Experts of a small language model.
Size: 11 layers, width 256, vocabulary 12256, 118M parameters.
Experts: 128 experts in each of 11 layers, 96 ReGLU neurons an expert, 2 picks a token, a shared expert of 192 neurons.
Training: a variant of SOAP for the experts, 756M tokens, 5766 steps.
Below are experts of layer 3 (counted from 0) of a mixture-of-experts language model. Rows are named router (the router's row for the expert) and show model dimensions 0-255. Each number is 500 + 50 x the weight over its row's rms, rounded and kept within 0 to 999. Numbers have three digits each.
After each expert's rows: a language model's description of what the expert responds to; "comes before" lists some tokens at least twice as common just after its tokens as in all text. This comes from a sample of Wikipedia text that the model never trained on. Tokens count by the router's weight.

# expert 22
router:455512444467521416480465532469470447534588442471523453520507450491496523535581511582443539447442485525537496584565500434516476488513505415589531529463533539627491436522560508491518508601529461507461583518599517578533429538588462435508550518553516609399423445554470546526513455437515465471560524483504464574424476485563493537455426554496540488544602496478536459501428549375526481603575579457569463523587416506457517536494499528499504577551467512471469549517490506546441413648449451471510529475480486482571530427530516520540466499415550545499456517511399501487501480475513531468504460477505588471438554556552550464542521500545590479401468556547625487522420430598453553475505455471432507465464486530578504560490526578469515530457493530447551468603479403509451529599513483
It responds to: Surname and placename endings. Final pieces of English surnames and place names, e.g. -ton, -ley, -ford, -ville, -son, plus whole surnames like Smith, Brown, Jones.
comes before: ",", " |", " (", "'s", " County", " and"

# expert 10
router:504505519583390527498557475476476501560464485439538539488412618532521525480493509468361555407599624483454538538468549493436545449505520477468575505604478562553471410474451438555463571455512427470527416476562489498518561471570437524507587543482557507501592452557473480473507467479437544501490576545505544519552540584449532532484528531485527503483543553491514406522601593463452531583454485508457471482511495514547542579421504541532477606494463556519504529539441543462631430355572464483484484549485518496452548483466506543444526473417416472536457493588597546616558497489456525490517482474480506419518451460489454542531576508376453490545453403594529583485446527481513467528489477469529521459540513479527436469506436504419443515566441477558481438515434527498476415524481494
It responds to: Finite auxiliary verbs. Forms of be, have and modals (was, is, were, had, would) right after a subject noun or pronoun in narrative or descriptive prose.
comes before: " not", " a", " be", " also", " been", " released"

# expert 14
router:503510469541377503490381449518413526500571456581584423604514484518488438582491507437532510461481454600444468485597569483460516489535510496540602500479555486553492537477547477506531546548579390409491517471466480455470502491412424497541469528507532509550454453547399503508541566512535422502485486594520584489471476455496519548551461527532513523531589431504554424485480608500464465541427569444597385505431520468505411515432605570453527551564468451591514514520470492565477503569512535413456465535534544370503479430554510519537463406515483526498511498530454564492484405475456554540501536448502460546473521459517459504430515489421548463478479498511479532541585405535429466430543577445572555506441522488478524540452492472508521527466458513395562481562448437531574613545466553
It responds to: Vowel-final name endings. Final vowel-ending pieces of Japanese, Indian, African names and Latin genus names, such as Noria-ki, Shishik-ui, Banerj-ee, Roscoe-a.
comes before: ",", " (", "'s", " and", " K", " ="

# expert 30
router:455566399513425523530482446401574508423488493487537527408546511508468505539421449493466503515426548444574444574482526438432476449491538481539508492583440547483441539412517426468451519489537473515479503459514498390532482534490500543526429479507575578436502541576524534501525417513476505491543577431506480442485575527397539505508478531566590522535589378489536447493482632397480514464471489461514626441465544587489480555517563457593433463548508505482486496490552524487541489423566484395500448565575532471520516482532508573495553506572454503494433515463398474521504493386466565468489506456514418435492485568483471478569400388474505409476544463544542482499434520562423535516500455510480523547440525471596477473485483494449458481490415576396494528416575532554435521489511392
It responds to: Commas after phrases. Commas, often fused with quotes or brackets, closing a noun phrase or title before and, which, who, e.g. '",' and '),'.
comes before: " and", " which", " but", " who", " with", " where"

# expert 48
router:537482481456465507431480534562556526418512533455565562608540517539484505465500480497524523466446475522528483390527486476451530490524478558447467527578423401416486446448561544548492519422470528409539471402538529529559489451533574575407528525446467457389552619608470494419532471432504422479401555485546529464521486505454444414571485510517417499492443602459422474539507561507600558462574373530444467361544491482491600479516501472517469501508510517493470555436481621501556510545405468518567481450401495552489532428577414547532529526509483555496524531518444474548556534509560526464519474452433513328478509467498474512517539531570552507460573490528499520509537499548543412541520529550588534549451443549555494487520578551492472506490461452515494517561485456531470514444565531
It responds to: Y suffix pieces. The piece y finishing a word after its stem, like beaut-y, chopp-y, ship-yards, plus the words show, treat, Miss, Part.
comes before: "y", "iful", " of", "ies", " and", "\""

# expert 49
router:391512511562441476444457426409557478472507542542543529481498501534501433556515498528509484525585587552591527542475534457526470439515543503555442509418485537430451501482393515510466524517552515537569490469481500642494506486488521506532431457519492534560519466552560544539563491508527607511531506433530506459487528467442460460539497568396464519552613437558637449424508524426516526532535547431461571417469522559504470544456583495448494589561482520437485419407527455425501576490496488353580425560481559595512525418497484555543605501455463545455422566545493582540455483479450527443492518463485520456544474485483565509505501524512534469496478393551441524474448457544588468506496464544474477417487519510589419499528457379481471634438482532535465500416544498472540576534524531
It responds to: Sentence-final periods. Periods ending prose sentences, including ones combined with quotes or brackets, such as ")." and ".\"", before a line break or a new sentence.
comes before: "\n", " The", " He", " In", " It", " This"

# expert 62
router:465520548466547443453536493654544523488479474522466455506506481491439555475655476628520532465505440426471530487489432550560504589528507532553433502372610509486462432575517536541569528447535472451495493448536570553544515469535534517463430493527459520433484455443498493488629477431485517515541498513470508432519418479455429455485475428496499547524535518521440510494463523497516527531441512489532536552495472427536540481463529475425508520532385458402487449589529435436458593506505462423492466518533536564494537537510516602552530582503539389484427398398501472557424577471545490563483513516446537594519527428572462540516447483508508485439471534535533530482599555521439454497512415572501565492516494481531540388535440514557484503520608503529596538456518521431545570635454478
It responds to: Mid-word English syllables. Middle syllable pieces of ordinary English words after a first consonant piece, such as cl-ock-wise, st-rick-en, sl-ave, ag-ree.
comes before: "ed", "ing", "er", "ment", "e", "ers"

# expert 63
router:569473432465604589496516556477453552500551519468464460525507515546460569597488525417533468566501390408524455533463509476505494574503577542405417514446587546479560446421476560539483463566527472446523572484525537545445488445470458454460493531540465562390492445556478453510478496509422517562533533453520549450534498518539472475461460545557506433504463524449535468528465476495484479510596423447450507519498486574517560501549602537488465544494580502570540424496523454487486413576492462547457504551407570479538502574424555552477544444457544471463545514418592493480546535549443513475577543474508528435618552501387493466453414469468471480515467494489596547482427480548586479428582483581491501573448590501511467525530486496432364447495566460485529586615404440497491431506426484
It responds to: Office and rank titles. Titles of offices and positions in career descriptions, e.g. head of mission, President, Minister, Secretary General, Chief, Commander.
comes before: " of", " the", " coach", " Minister", " General", ":"

# expert 20
router:454499644459478671464428545483521475524522452488547559441506492505502497457544490496540490494536515597499528560525496591429563485295422512464508551502537455523487524590533492535471480488470415409477445493551507550405453476478576552459515514428548429489496556553531520479520460458495581507521466552435514524467525547500522542560555515452347517516490515531451466533505504518465489526598590517477457565483456493503454482477430605469527503506420490489503461590478491395616457450564565547470435439504460463411486506485531646474457562421483479530534452512547513465506514537455497481495480504520486491483494451491549476480459589396336463553536486401403516504406516485490411490532514515492475545516557521490422520439421469523489490539479510477601555534494454530486482516504441
It responds to: Numbers in tables. Small whole numbers in the cells of sports tables and statistics rows, between pipes or semicolons, such as | 16 |, (6).
comes before: " |", ";", ")", "–", ");", " –"

# expert 12
router:496456520528515446506506565578499494514566583431490476419457429462422412540515504501510454484427454550418485552577400486438475505493421510561487553548423497497445486391414456425535543464530506516509548502460502433548578425540527381495562509511454539452481468522505443574479496459448434430408496492586388537544453469496545462521565552552420479543476546407484440462429514536597418373364513526525440493471513452525519545479468514615483523498567560414494522451440580494503443538553488497529451507503471605500530488583538540515527455469507443524410427507523443476417521463497438549493515448455579469436563537506541443472546414508524511492593487424580491407489537555531547471511440547517518582444528420434550498504440462431524579527501463550438531527518536441495497467449484
It responds to: Action verbs, complements. Transitive verbs and -ing forms after to, and, which, usually before an object, e.g. make, provide, saw, using, without.
comes before: " the", " a", "ing", " an", " it", " to"

# expert 28
router:552476456534497467429617524473398485484475521531497473435539455493445475519523573506496547471538461562489446580650566549606489468448599417589416591458472411596507560497498542602587464532499495490476413508507551551530498471508529489518545496596472569389585402504489502509436412471465530511521412510456578568565506508410493550500480504432438523467482566500575463572470551422447544561467505561549508572522490484487504427476472552524523594418536541455515472486492432548483460540559504511487533487528453561531414471512584504498434483494442460519595488502482486484514483538508491415514590589548535514583562521470569503521545568565512585482516496441475477467450451443514578503545420515549468472578514436473437485534459495474564452427404570423522543521438439526516428506453522
It responds to: Sports venue and league words. Words naming sports leagues, teams and venues in sports tables and articles, e.g. League, Stadium, Arena, FC, Racing, Football.
comes before: " |", " (", ";", " League", ":", " Baseball"

# expert 45
router:569482376567505452487565488470371466606497547486534577495442553478462518511464523484392419554541403487550451540597576477514509447528515514507452516483544497519508534490444390517545455530509506415549528441502482496479434514555495449443477473463483488463575471512462431489431510513393421534564514487501571549566488513399538529576458531441510505469454536516548628568468616547527507468557493465475506494548458415517529575500528588441488537552500484518391542491571487522433414480453493438395525462421568457491453467594510515527432491446496537443438524471458548479482541526394494503533552557496462424542435455507559433472498477608577460435408475548537417455447543531589594456461534483547501508565480559546444412516494576523462460482502449442502449459476472529436510521516583
It responds to: Institution name nouns. Nouns naming institutions and awards, mostly in education biographies, e.g. University, College, School, Academy Award, Institute, Museum.
comes before: " of", ",", " in", " (", ".", " and"

# expert 5
router:461547507506527526586490559492557485461472526511507549435523525498390468503460521516487465554471567488599529470560507534525504484507509406426609487392481604472471513454491500583517615539540421483457504547496496457526509539544460517512491494605399539532453555522540544582489505547486503503512498466603465563501550490533501509615458424512623400519562496477482574491429413430540464468457431454446486444457488566546460458572489501441435490441376446484597605511545538473534554571491513436566543612454452573462579537522527581483429501526500452433479596475482461543475498551517448563465587410474517520540456534388539405558524439488490401515455512514512502516538472516498443470456492483517406550476448472489595459412530526512526581478424559412530543517559493544507550487507503
It responds to: Clause-linking conjunctions. Conjunctions and discourse words opening a new clause, often after a comma, such as but, when, that, however, because, if, while.
comes before: " the", " he", ",", " it", " they", " she"

# expert 26
router:506527468571601533435559556385462568475486459496524392507523458538533536494416537446555503508465443433437494492466569495497546502534527510411482497513569522444492476511442570519443542550495464502533508504453467575503482450425504425543457579522455522537471488540537382531501470440454544642604540526520583476494421456530467441491467541551551421497458470514583531600521555436386496448567455450519592575499491508473448543529565487513406522360523561435542516476485551482461566510500475460506462539507462539486485580564520474548541561501517511412559490467503453416487484534438524492484488489530523451525552422452555434411405459423449538505428500435529506484513584603497534444551434470504598485501563428524491519457481460506424559455551495484503483620383463488428453463396493
It responds to: Role and person nouns. Nouns for people's roles or relations after the, his or a, such as cast members, father, President, coach, name.
comes before: " of", ",", ".", " and", " in", " who"

# expert 59
router:480471609520481543527522517534473502469550543517528554525558407527507517546541471481476570485567505559554490577408452502443485487475494526463495545540472483556521513537496473419437436568492486510379358496513518556494539509466547537471518453517530485515472463507579497499465486519517508611490433495503546539404476523440511419562512522486502481560540514519463536521557534444544535555545468440602518484365482447476598516443573574492461527545416497471435442502526413494483540518610551573503621508487531490488533404466505514424439511551521597553540500548572446550525509542497502484509279520490482507516519599516464476502501516449482597504487589503450461482555521433541490509491513509456456612592657500399529567480390471534540464469421459390525503481514469476441487475505455
It responds to: Small numbers in rankings. Standalone small integers after No., pipes or colons in rankings, jersey numbers, track lists and sports tables: No. 4, 11, 17.
comes before: "th", " |", "–", ".", "rd", ","

# expert 58
router:500497568406500445537504525398448480448459594494522494525454549521461481573456404392416488476495516476505495557530525530569585348476532362486590541557451548466467449473480470590561649458432426407428456504488486456516515515426455496372552494559399472576590518497455531524536560539458537541465505447511442542544501479535528547556545502508427565511498522467505451500552449448460536446516408486522546518477488464546558414487511495495543596534391474518462526520540569470587525455497410502504448516432494561435573481593470502458456532545564492514527488591489491501592487462430568568463640431516527558573577553496435512476551562485502477546537428468501515552461480453538483585498515496465479463508511475565522479482492455525526488525460569439514544542512432517528532504498414
It responds to: Relative pronouns and demonstratives. Relative and clause-opening words after a noun or punctuation, e.g. that, which, who, where, This, whose.
comes before: " was", " is", " he", " had", " are", " were"

# expert 61
router:489497494521438550492503481547456476527532457579486513463481497453558527561594467453452500502406504560567554569419488494384454508466397540466540437545472453536490491619474507492453452517422490458479412509585517530476443485482511479344537441506491420494512514477517495571481493515571520549485542495474509454467514518433527496450526533534429595588501494527536551441538559524559457469542453526554466542412460475472441524513544503559529540634458516490472498525501453431550522569481498578484517554490542486457596535511493533485507474581615587465450473485598491540535522658476581483498448519517474488520481548540513466566416481382489337520484506552451495506506492597501503566463549531473528552579492445379443491517434542566513538453529416407435434493480450464497590482473379
It responds to: Century digits of years. The first two digits of years (16, 17, 18, 19) in dates and life spans, such as (1746–1809) and 28 December 1718.
comes before: "th", ",", " March", " December", " April", " June"

# expert 0
router:477452511477457569418496536552373477538536451490530560450541500440466431534568422543455456505465556553524452536455588544477447480511491538455528508603490487582486416493480479591528477428543427598513494377538505517483453491538521552435522438525530481504528434548477474537489524608541421508462434533458538510563551431524538555586609457481437607474515489531480554526515495550512518499571437527424467427543478483599459592451496592490550578501478445574455482484517571518557476471513445519390444609371548508445526439456505522453528486474419517554471534543541480488534513449457513369543602511511444494574513476476541449555519481514541596585486453472489522555386463543487525512522539460412493502484411560548559509467463461396583452530465513528523505560499542476537429555512536
It responds to: Location prepositions. Prepositions like at, in, near, during that introduce a place or event, especially "at" before away opponents in sports schedule tables.
comes before: " the", " least", " @", " a", " number", " St"

# expert 23
router:567520456480563500450493531475527554441502569499501546397489561539523453558434531537515498497509531392548384471510515624607440513522524476521545522359472468577617585490449448497509499556474554455428435404521513485549547434489543392529516495555502576486497529505497521526543520462404460514547500530483549467483395492486459503437510466533507424545512530481576538481581532506471492502513456438540590522649525457442535486595476560519497492464473506452475491491590487490478535594478427458534464406450497484544462545416538488556555530494519457435512401592478455493541438546478518493519502516496485500492545389439580415378545587576532522470483453507496469522514460581532518463518416507561491554475527556467542534596464600497521569524525497433437504551461567484571426385513500
It responds to: Institution and group nouns. Head nouns naming governing bodies, military units and regions after the or a proper adjective: government, Council, Court, Department, Division, province.
comes before: " of", ".", ",", "s", " and", " in"

# expert 50
router:577443584567506528511590466490475465506532529528521525447497458438570562541435400483507473510467440541532534411427472573398446489527454551478459511562443510476456501474435494546467626485553489502549404480628501523534515522472515535448511502428458468486508494523500538525627541489584540461487466483488543471520475479521532500570504476430412502471487583492491410572541485593513568590377485540497431424526461540572411503454471477514563481491476506487511472482441466524470491418598486565463515614561514405512569511568417451479568493489459490479467492491489485545536517467431531493550551546497508445509445418458526467573480543459521546439452374457545415534347463516517436558476520537514437421501561509461485461543485459471571473519428418548526487525448412617608508470517569
It responds to: Preposition for. The preposition for, and sometimes of or On, after a noun or verb, as in "elections for their representatives", "Museum of Modern Art".
comes before: " the", " a", " his", " example", " its", " their"

# expert 35
router:415540443525476448414560379464502501507535502494521508356534461544511433611482610511498482522451587493598429474487427506490442514465439433509426567454484478517500458496474517498461531532527593607470583524533473503514495561608516552562545512435473471494468454514469508483492565526345530511499464521460485414526532498464514476521460484505418447543597403570509512421536492504548542558508510444544593488385550499533484532491514462527473526556531462478447531498578550478582449544448475484389577480515419473433493538520521434506473522508515604499583458512477567450475471505553627515500482502442433553471520452532556528548436497481434427510507421439466476513524468384487520496517468429448398471507433514540503479499470491566482548538568464585439466427443543548543624472567556
It responds to: Infobox line ends. Line breaks, closing parentheses and semicolons that end infobox or list entries like Status: Active or Sport: Baseball, before the next field.
comes before: "-", "\n", "|", "Representing", "World", " ;"

# expert 39
router:458481468543444503472555475461435550492423477439455462521406587554498443435446455512476454486454419500481530433484542450379474552511500532348453535527495457502501446534467504585519452481478354545589528472554500570477566472418515547512515501539553482429525433466505490454483465474444559554495417531470604488491516543505491519566553527512522566493533489482504406576505479411475487505594517506559381615500470472600480507468486442533529458564493398457525398560470576450507537403524520449497484445527523531481493569510549532489430511535424509454528584495508507497596534594442488449483536579473482424539458435417515543461563599500460587500501357461538499530438547567521428527577482446523514431511509513509467478463478459443525467487527480517482527517444514418433444378470422
It responds to: Host and guest. The words host and guest in tournament infoboxes and TV shows, e.g. Host country, Celtic host, the host of, plus scattered colons and as.
comes before: " |", " a", "|", "00", " host", "ages"

# expert 17
router:477484536474363582529492551476471585538469454401475565527455516498513475393493472523506569471497448501555568623528540490381463466523472579425520482540470494500442505486497545563485465431518450461504398445573452524484505450476479543417569471466543462497554530500410414479515510470506491494430461533461589437466586500478510462524506611541529583514574483492530515522461579438504450522493552547532493505543467479532504513374414614511543428526476460557530403548519520509563535425573474497503524517532576516482528439462441629389554509439480522502468478554501485494618505489403485514423521547469451476528461465494470525426478582534432540514476421361579527524478542425499450454536578516497457533604555431505458412470459421469478526453474493584473540490519500521410471441490446
It responds to: Years and number digits. Four-digit years in dates and ranges, plus digits inside model numbers, catalogue codes and table figures: 1924, 1918, 245b.
comes before: ",", "–", ".", ")", "),", "}"

# expert 52
router:457471508471527497592481574503617514440522462501515451572567478528570505532500556509454411562495541496466507404459511470472524494512414439441556494567490566537530482539536488377531479664522416462449526498487555416423555568411577449543462488472460543481509545453527458499463408471517533508506439540571575597497493534534518466523544500469501478518482544435450491505548455451525503546609619482550588493465515443470497471508542498449512485444446541442456483491562575488451545604631513551557528510485555439433532550455534499504465481566477470527559487465521400481433498462521533579478462355434474506482411511477574436478463522457502456513516506565465553542604484479460506560443542567475397470508561523478519504529476485586492495561542458472586552489552398531394573459548411
It responds to: Numbers and quantifiers. Counting words and quantifiers before a noun, e.g. two, one, all, three, both, several, other, often before years or of.
comes before: " years", " of", "-", " other", " months", " times"

# expert 3
router:459477487499524544498557541511584576563541517561394518563478523516496521550483486421557553498499488487541488498469542497484526602549502507479559482460491489485434507527473433445550476500482549504464428500521559507543351444510468427415593606466419495548648594520445554508414561520506408409496499481500553508586463540501501522467475430412434513465456455450488506493490508462422553483435493545549517548512514436540465386483466464553608562495470467416478509590556450508451460542513528396553492590503578554399440534505513423561537498488500490483524395466516559483485523566482498501492565601477519608500523521465536509498570481540509543529449408478410459552388513598525397508495607571504469486498442514423503429557523510477513517488485474517512498564576501491500584492595412
It responds to: War, water, air nouns. Topical nouns and word pieces for domains like war, water, air, sea, trade and games, e.g. warfare, freshwater, military, card.
comes before: ",", ".", " and", " in", " tennis", "fare"

# expert 9
router:458534445529549434403527474372525577486436532411455501545527452509482496509531490490543483560503496482536551423527583506505580502530429556522444540545464443413473516477403446472548559494495413420413584495514601540547443541392499374492513569477490449456475485515529416489523496503384423533557579514510486523490517503491521542470455483502493351562446472523544501520476530482415484484470517443524501533477485508515505494511460535599443604463524511436530605461470512487510550548350519442508464516515444553439518470599436470562490589473575472523455464435444576453443495524506442447526493516515473415524510492504580483503479519489459413482411448487539419514485549618480609480521446437504525458482438541452520483547492459540411524448594508420527448552435467384486496442478515
It responds to: Company and agent nouns. Business and creator nouns and agent suffixes completing occupations, e.g. company, building, author, develop-er, manufact-urer, artist.
comes before: ",", " and", ".", " in", " of", " ("

# expert 60
router:494480530519479531464562573555471428514490495442505488523483511509552485495466420504462528465542546531539453604564487500438495514527414534500500623482544508517425419526472494375458435465462439354419429492504488505509504483404413502533503483497521520458554440467567533503498538582492421555446475555523577556502461480409498489515512549374536492497490607521413559520437575559546453514526445554540524615575489416553497510501460369462506486448499494511524529573584478526564478487535498509525487401553559435487514530475458541412490480545549384495483466590513454546474466555529483568476524510471523421458430502513577537607444544374487592601492494459537542547515473434542416504518588498400474569541502518492402494481563554483487464539458492544500427460469402467455522462453490
It responds to: Two-digit numbers. Two-digit numbers starting a value in tables and statistics, such as temperatures, percentages, coordinates, e.g. 47.3, 69%, 31°.
comes before: ".", " |", "–", "°", ",", "%"

# expert 25
router:479448436546431544517457504469541529526538385498514458464559473569535543466515478505435473412517426548476494472420486453525442472504479529441511518619459398567481431465557473493446501514544517519480413426578484528565519465480535580509562519582514507513489497502459560536542588529494448590461503515418487494430547524481447467446456496553463478540573501540494421461466573461554458526519539471523487540488416529489456425474533523556595559533497404472484382539474465537657478510570482520570553565551548450571441540493389455456462436507533539366553465456483565558582492517449481612469405552546482456540517530525453572533447490483474456452465497448469509513439463510576521575483547458526457496611561545377536424419410508519515495453504513526492494463510472554467419413435417
It responds to: Codes and coordinate digits. Digit groups inside codes, model names, coordinates and catalogue numbers, such as Infiniti M37, TM3689, 82°50′, NRHP 06000938.
comes before: "°", " |", "′", "}", "8", "4"

# expert 18
router:593482437423562517493503510524487474481500501465442542543534469529496417507597513443551401493552458449417486424512478557509492548540516511486581476411558583499538510461473451460574499553419417502465421492392592497501584443477471537487475501449495521362566506493509464592404408520516463447506372504420506555519576548438471551528489440477559531510519574511492473492444509506510459517369624597452519531531517539489481567465425532514493524422432493464510598521483481504519484549625471558480533524443440468518553548510493472455501532508460529528518522567463504470533485425460431559484511510450564460536515442400577516491444504623451564500443491395473560494482507489549478548510491568565449458531614505454537591466453444425475465586587456414509488455528525518569484533447472
It responds to: Off, open, own. Adverb-like or adjective words such as off, open, own, run, goal, away, closed, often in sports or naval contexts.
comes before: " to", " of", " from", " in", " for", " on"

# expert 37
router:527488495530466505563526533443423415481526449529514556548478532523567480429547497563528502455516469480536490517528493445529498506555541520490520458441414475442538516590525514478570514489502515545426529495522488455549481501588533504418569376450419502522494512521534518540583478502454524429439463588510526525500604602470397392484542491427433568448504563578432531511527515490550506554522478542448512592547560552596508413429419393499468514519548419596548444507548525479507491429543463520530468454357542448481499570528499472437477527461454588467530506499555464557535577553407477519499559504454421448551466386457418489474543619538496567497529530534520450518534425555428400438482581501559534446524508456424538523460454478451463466426477422572498498422488400542560424502534491
It responds to: Line breaks ending tables. Double line breaks after table rows or list entries, especially at the end of a table; also Left, Right, Nominated and colons in tables.
comes before: "\n", "|", "-", " -", " Right", " :"